config.yaml
n_layer: 12
d_model: 320
n_experts: 16
experts_per_token: 2
d_expert: 96
d_shared_expert: 0
activation: "swiglu"
moe_layers: [0, 1, 2, 3, 4, 5, 6, 7, 8, 9, 10, 11]
router_score: "softmax"
normalize_top_k: true
routed_scale: 1.0
balance_loss: 0.00169
balance_bias: true
router_cosine_scale: 10.0
n_groups: 4
groups_per_token: 3
init_std_router: 0.00939
lr_router: 0.00171
vocab_size: 4096
norm: "rmsnorm"
norm_eps: 1e-06
tie_embeddings: false
optimizer: "muon_variant"
lr: 0.00868
beta1: 0.95
batch_tokens: 65536
seq_len: 1024
train_tokens: 278500000
steps: 4250
dataset: "wikipedia_en"
Below are experts of layer 2 (counted from 0) of a mixture-of-experts language model. Rows are named router (the router's row for the expert), down (a neuron's output weights, with its number) and show model dimensions 240-319. Each number is 50 + 15 x the weight over its row's rms, rounded and kept within 0 to 99.
After each expert's rows: "comes before" lists some tokens at least twice as common just after its tokens as in all text. This comes from a sample of Wikipedia text that the model never trained on. Tokens count by the router's weight.

# expert 10
router:64 18 46 72 48 60 67 56 62 37 64 38 51 44 44 50 46 69 62 47 48 55 55 52 66 50 53 57 40 83 70 54 55 26 99 79 38 51 43 74 40 57 75 34 38 66 33 69 65 61 45 50 39 17 51 59 63 49 35 58 66 35 43 45 25 56 64 63 50 40 36 42 32 60 48 69 35 33 48 49
down2:47 39 33 42 30 31 44 32 51 28 35 35 50 76 69 54 41 51 69 44 78 44 22 52 43 44 93 44 46 46 33 71 44 50 48 63 46 53 52 39 45 58 71 59 45 69 34 55 53 56 52 68 69 51 77 45 54 57 67 47 36 46 38 39 39 38 81 28 55 48 40 36 32 50 32 53 58 53 17 71
down3:48 73 58 74 52 30 56 35 34 62 41 68 76 81 57 59 53 39 41 44 53 21 29 53 48 79 49 28 33 44 35 73 35 38 53 37 57 63 45 55 69 41 53 33 45 75 37 25 58 40 42 39 49 47 42 25 79 36 59 55 45 53 76 38 52 36 51 40 38 69 26 43 44 55 44 83 56 42 55 58
down4:61 33 50 34 54 61 71 65 40 71 56 54 60 36 58 39 45 16 51 39 41 55 29 24 45 39 70 57 57 53 27 45 43 48 30 58 46 70 57 61 45 41 28 58 75 60 57 08 66 44 46 39 76 50 69 39 08 43 57 55 39 51 64 58 52 48 52 35 60 30 73 57 14 63 62 19 54 57 65 50
down5:44 73 62 32 53 69 51 71 15 60 30 52 67 58 55 69 76 55 84 61 51 52 44 69 29 61 60 52 52 39 58 27 44 46 37 57 49 76 52 46 51 57 21 53 46 19 53 90 14 71 36 33 62 42 27 56 55 42 79 64 43 57 44 69 62 50 54 63 66 51 28 31 72 44 55 38 50 47 43 64
down6:50 26 33 43 28 57 57 61 42 59 39 56 60 54 31 51 49 52 65 69 47 47 46 64 55 56 43 60 31 61 54 73 63 25 24 67 71 45 42 41 46 66 77 35 98 58 38 00 55 77 38 65 44 51 46 54 40 36 61 48 57 48 49 39 37 56 43 45 42 73 71 70 50 39 44 77 81 57 66 43
down7:46 36 55 48 50 31 61 56 33 44 46 20 73 73 45 51 66 54 60 49 74 49 60 53 42 55 53 44 34 36 49 36 81 50 32 51 75 34 45 66 43 23 40 41 27 55 49 34 45 52 45 50 51 45 61 58 21 42 45 63 50 43 51 51 48 39 69 60 70 59 26 47 41 29 55 13 37 44 51 48
down8:17 59 59 41 58 59 47 47 32 48 56 68 73 61 43 55 14 68 64 50 36 28 44 36 48 52 68 59 58 53 47 53 68 74 35 42 75 44 37 37 57 58 61 52 32 56 21 74 51 15 78 48 60 57 53 63 76 65 13 27 64 64 52 35 43 20 50 38 36 72 60 64 60 54 69 59 35 53 51 41
comes before: "\n\n", " The", "\n", " He", ",", " In"

# expert 11
router:25 57 60 62 46 47 48 38 51 52 37 47 33 39 48 52 58 71 72 61 65 35 95 46 62 67 31 79 51 45 32 32 53 55 27 35 71 52 45 76 59 53 26 37 65 45 25 22 12 31 49 47 14 62 38 64 54 45 45 53 43 61 62 46 56 54 48 32 49 45 53 39 44 37 71 74 52 72 38 40
down2:24 75 35 61 28 43 63 05 64 43 73 32 42 27 36 34 52 35 38 50 25 57 50 63 50 80 41 25 27 61 59 43 51 52 35 49 51 52 71 56 65 59 64 25 62 71 19 70 53 18 51 41 48 51 45 13 45 65 49 30 85 56 54 44 45 47 37 71 53 36 43 55 58 66 49 61 78 36 77 48
down3:53 41 46 31 66 47 63 41 45 31 48 53 41 46 46 44 48 39 47 74 23 30 45 29 38 41 45 68 47 55 88 42 34 43 61 63 21 70 25 44 55 44 38 60 38 46 56 21 71 53 37 71 34 41 56 56 47 46 67 81 47 70 44 37 33 40 33 72 44 54 33 37 55 45 26 31 64 70 26 47
down4:50 42 27 45 55 63 33 68 59 80 49 52 66 64 13 69 58 65 18 63 72 58 54 43 66 33 70 67 38 54 50 64 31 39 54 41 49 33 37 60 59 60 28 53 70 33 41 71 52 51 31 58 47 66 28 49 43 18 50 46 83 49 27 72 61 55 48 73 45 51 43 72 65 73 47 56 76 51 56 70
down5:34 26 49 75 56 25 81 43 25 74 43 63 65 40 37 68 62 41 71 47 49 45 50 27 25 35 79 35 47 49 69 28 48 36 48 43 62 59 52 34 44 57 37 64 39 57 70 16 29 60 46 70 51 50 63 38 38 65 45 59 43 48 66 57 48 52 54 61 44 30 33 71 41 34 45 58 41 41 28 62
down6:43 35 49 62 32 50 55 57 74 42 77 49 48 37 21 29 31 57 53 34 40 41 42 50 55 58 47 70 50 62 60 53 50 63 35 74 46 55 68 47 38 52 53 67 52 61 79 43 75 32 56 43 34 46 42 57 39 77 44 37 55 48 43 79 60 34 53 55 57 55 44 65 75 54 34 65 59 43 69 57
down7:46 28 46 39 53 34 42 49 86 73 75 72 36 28 54 77 32 44 57 51 36 34 57 49 60 44 20 72 27 58 64 50 33 67 56 50 87 65 23 39 42 52 36 54 38 60 30 36 51 15 29 53 60 46 42 33 63 58 39 30 37 29 90 59 45 52 37 65 57 37 39 33 45 52 57 86 56 45 49 43
down8:44 65 38 45 39 62 26 53 39 19 55 69 73 48 31 64 64 72 50 34 60 81 27 46 75 32 67 44 41 61 45 38 31 51 59 65 24 59 49 31 40 34 80 37 85 46 55 50 38 58 73 55 50 67 66 75 49 26 47 95 40 31 73 40 61 39 68 46 48 48 66 46 53 73 57 47 24 35 59 38
comes before: "\n", ":", "\n\n", ": ", "-", " by:"

# expert 6
router:60 58 39 10 39 64 12 48 59 40 55 46 36 56 58 55 70 44 42 62 68 55 48 43 45 38 36 61 44 32 63 74 49 48 31 38 79 54 52 68 67 43 74 56 67 33 40 41 51 58 71 20 29 65 44 27 56 50 51 60 47 72 45 26 39 31 56 31 39 39 29 69 37 40 33 35 74 29 41 49
down2:55 61 65 95 48 51 12 28 71 50 48 20 55 88 33 42 41 47 63 72 74 48 41 58 26 51 82 52 62 62 69 40 54 43 38 53 50 52 53 62 48 41 55 24 43 72 59 64 36 76 77 50 45 61 40 44 26 35 55 47 69 88 76 39 35 58 42 45 49 51 54 50 69 52 40 16 44 56 41 57
down3:64 32 60 45 56 46 48 43 35 68 49 51 35 53 33 48 62 30 71 61 67 33 54 41 64 52 49 48 68 40 60 65 37 62 77 74 25 46 63 46 39 54 38 43 43 39 74 55 27 48 49 45 48 63 44 50 55 09 62 37 51 45 60 64 63 82 71 28 46 47 32 37 34 43 45 62 39 62 26 61
down4:53 61 81 38 46 47 62 63 60 49 48 50 45 64 27 58 41 71 85 31 50 77 44 65 35 39 64 48 47 43 42 70 50 11 65 49 54 71 47 43 74 48 39 59 67 39 48 54 39 60 42 49 34 61 33 54 61 59 41 66 44 61 58 46 74 46 39 56 41 38 72 48 32 45 67 70 59 22 46 61
down5:43 32 34 37 43 22 72 42 27 49 57 33 56 46 57 48 74 21 33 37 51 62 66 38 42 32 67 19 29 36 59 39 28 69 28 32 42 51 64 57 58 26 41 66 50 61 55 67 24 38 59 28 34 40 67 40 61 52 49 59 24 36 58 34 69 08 52 49 38 62 69 72 37 60 51 48 59 38 69 35
down6:62 75 56 59 66 61 62 40 27 50 49 20 54 84 62 29 49 45 51 39 57 34 47 67 46 71 01 41 36 54 45 36 54 46 59 73 48 27 55 44 45 61 76 47 61 59 56 43 53 40 57 37 23 72 62 40 63 70 74 57 54 28 62 60 64 64 50 65 32 51 48 59 58 31 27 50 26 53 49 67
down7:66 38 68 44 56 16 49 57 59 38 35 21 23 56 41 04 69 55 76 40 45 65 49 48 59 49 61 67 36 44 48 35 40 84 76 55 39 39 34 67 64 25 43 62 75 50 50 37 29 52 37 36 57 63 72 65 35 45 52 70 42 51 55 44 55 65 50 80 43 58 55 51 56 50 73 47 42 38 52 62
down8:49 53 36 61 26 66 71 54 42 33 77 63 41 64 40 40 47 69 32 55 53 38 36 32 26 54 45 35 41 37 48 09 38 61 43 42 68 17 55 44 79 32 81 46 60 38 44 64 47 74 30 40 34 32 43 44 60 38 71 29 38 38 42 45 60 37 35 34 49 62 55 44 27 71 14 63 40 50 42 41
comes before: ".", " to", " in", " of", " and", ","

# expert 0
router:34 52 78 63 66 64 33 40 16 50 36 73 82 62 57 30 71 55 61 23 47 28 76 47 35 70 80 66 43 55 67 46 28 29 38 57 71 39 53 47 46 27 50 62 33 47 51 44 29 65 17 70 74 64 56 24 53 73 58 69 59 32 59 61 61 48 40 31 40 54 76 60 68 66 53 28 66 59 73 44
down2:42 34 61 64 34 74 80 81 34 51 63 73 32 90 48 51 59 72 46 56 57 66 74 26 38 50 34 52 53 31 57 56 27 39 30 73 30 36 66 47 38 44 50 59 68 58 56 51 63 41 69 48 45 37 24 74 33 23 59 46 66 51 75 40 57 37 45 43 69 42 53 46 56 59 27 79 52 61 46 51
down3:37 01 70 34 40 46 30 57 18 46 24 47 23 41 30 50 47 62 57 67 39 51 82 47 52 56 37 34 58 69 56 24 47 48 40 33 49 40 49 56 42 63 53 29 35 66 27 73 57 55 53 53 51 66 37 67 42 51 59 26 51 39 45 62 46 27 60 77 21 66 54 50 54 43 43 66 76 36 93 46
down4:20 56 77 59 69 52 33 56 47 57 64 38 82 66 72 40 63 59 30 72 42 55 57 48 55 68 69 52 63 42 54 52 29 49 48 48 38 55 48 50 22 48 77 78 46 51 29 47 61 60 31 45 29 52 52 67 42 19 52 26 72 41 63 53 15 29 70 41 43 49 49 70 33 32 62 60 54 30 50 52
down5:24 44 43 48 68 67 73 42 45 29 69 39 57 35 58 34 45 40 67 41 52 43 33 53 46 60 40 57 56 39 41 47 27 51 49 58 55 55 55 65 69 61 36 48 39 55 46 54 58 70 10 67 72 36 30 63 46 48 63 30 64 53 24 30 49 43 50 42 38 62 41 56 59 51 51 40 53 45 41 60
down6:45 35 72 61 45 39 63 59 50 39 47 53 18 34 54 66 44 31 34 89 56 51 51 65 35 57 54 38 51 54 31 79 57 42 44 35 62 19 53 29 53 62 26 72 48 43 69 47 39 10 52 28 50 66 44 75 36 67 49 23 79 62 51 71 59 54 61 53 49 32 30 47 40 47 54 70 26 49 49 51
down7:35 44 59 39 68 48 42 45 47 69 78 21 84 56 59 24 48 70 42 64 62 44 52 52 72 60 43 63 69 53 25 31 60 60 71 37 58 49 49 20 34 44 51 60 45 32 61 56 59 59 87 41 45 47 29 67 63 71 50 33 54 28 64 77 38 56 46 30 41 37 53 53 33 20 37 48 26 63 34 43
down8:62 62 61 24 60 55 51 50 62 44 32 57 41 45 19 31 53 59 80 69 75 41 45 29 23 87 57 79 43 46 51 44 29 46 65 28 61 31 57 56 55 46 31 52 69 45 60 57 55 34 37 60 66 41 67 56 59 50 58 67 45 68 38 22 47 64 46 62 54 59 85 45 39 70 52 50 62 44 70 52
comes before: "1", "2", "0", "3", "4", "6"

# expert 13
router:42 49 65 23 51 68 61 58 47 51 61 77 42 25 55 66 56 23 66 55 52 59 65 46 65 56 50 11 46 27 41 77 73 62 39 62 45 34 34 35 67 57 44 68 66 34 41 66 41 48 49 61 42 46 48 76 46 68 36 45 56 34 55 55 36 67 52 45 26 44 34 63 19 41 29 36 49 45 58 36
down2:72 56 55 55 68 33 41 58 24 40 41 54 48 29 40 45 48 46 71 74 65 57 85 47 42 65 17 36 40 75 36 50 39 43 84 62 68 27 32 35 33 37 35 63 47 37 38 49 81 50 60 51 48 51 66 55 39 60 36 25 61 41 29 52 46 44 29 60 75 64 27 74 54 49 28 52 52 61 40 26
down3:35 47 60 45 49 78 32 75 48 59 06 49 46 56 48 36 64 58 67 71 69 48 53 63 49 61 46 36 37 37 44 65 48 40 24 15 33 56 44 57 56 54 22 68 61 24 42 51 14 18 79 32 31 65 57 60 56 22 43 66 45 53 48 44 61 48 38 43 75 37 61 51 48 23 40 50 62 60 44 59
down4:47 30 72 54 50 65 48 61 51 61 25 50 61 72 64 56 53 59 59 47 61 12 50 23 50 53 52 64 51 57 63 59 46 53 37 20 49 63 65 39 58 60 51 37 52 41 48 49 28 68 82 59 43 49 57 41 60 60 26 39 65 39 53 62 41 61 44 16 33 53 75 46 77 17 51 46 35 42 28 50
down5:45 41 56 12 09 20 51 44 51 44 53 59 40 48 45 59 16 43 48 70 66 47 70 60 47 63 71 66 64 60 52 57 58 55 39 68 65 28 33 45 41 47 20 41 57 23 44 35 47 29 67 30 63 67 34 28 67 70 38 58 31 53 61 48 53 31 54 36 70 36 39 51 46 52 35 35 55 33 66 50
down6:69 50 72 47 36 83 41 33 55 27 64 51 44 41 47 81 58 47 48 47 51 62 42 53 59 48 35 32 64 44 73 43 68 62 29 73 89 69 37 90 29 47 52 22 53 52 54 48 70 71 48 42 70 28 39 56 45 62 62 54 31 47 66 34 49 28 55 46 64 64 27 22 44 37 42 61 28 46 34 47
down7:19 49 42 59 38 65 55 37 38 42 65 59 57 40 21 44 86 67 56 51 57 61 69 24 50 57 64 52 55 67 44 84 54 40 55 47 55 61 55 47 68 54 28 38 50 57 53 74 43 25 52 64 24 57 78 41 57 54 69 39 50 34 50 50 40 51 53 54 35 60 53 56 47 43 32 59 70 18 75 39
down8:47 27 50 54 42 45 37 53 65 65 46 52 48 41 45 38 24 54 75 59 61 52 47 69 65 73 44 33 68 52 86 19 32 56 43 51 48 45 34 46 47 35 37 46 38 31 53 41 64 48 67 76 42 60 55 49 71 49 52 70 39 82 60 40 45 40 49 42 25 56 48 51 27 35 49 39 49 40 52 62
comes before: " | ", "–", " |", ".", ", ", ","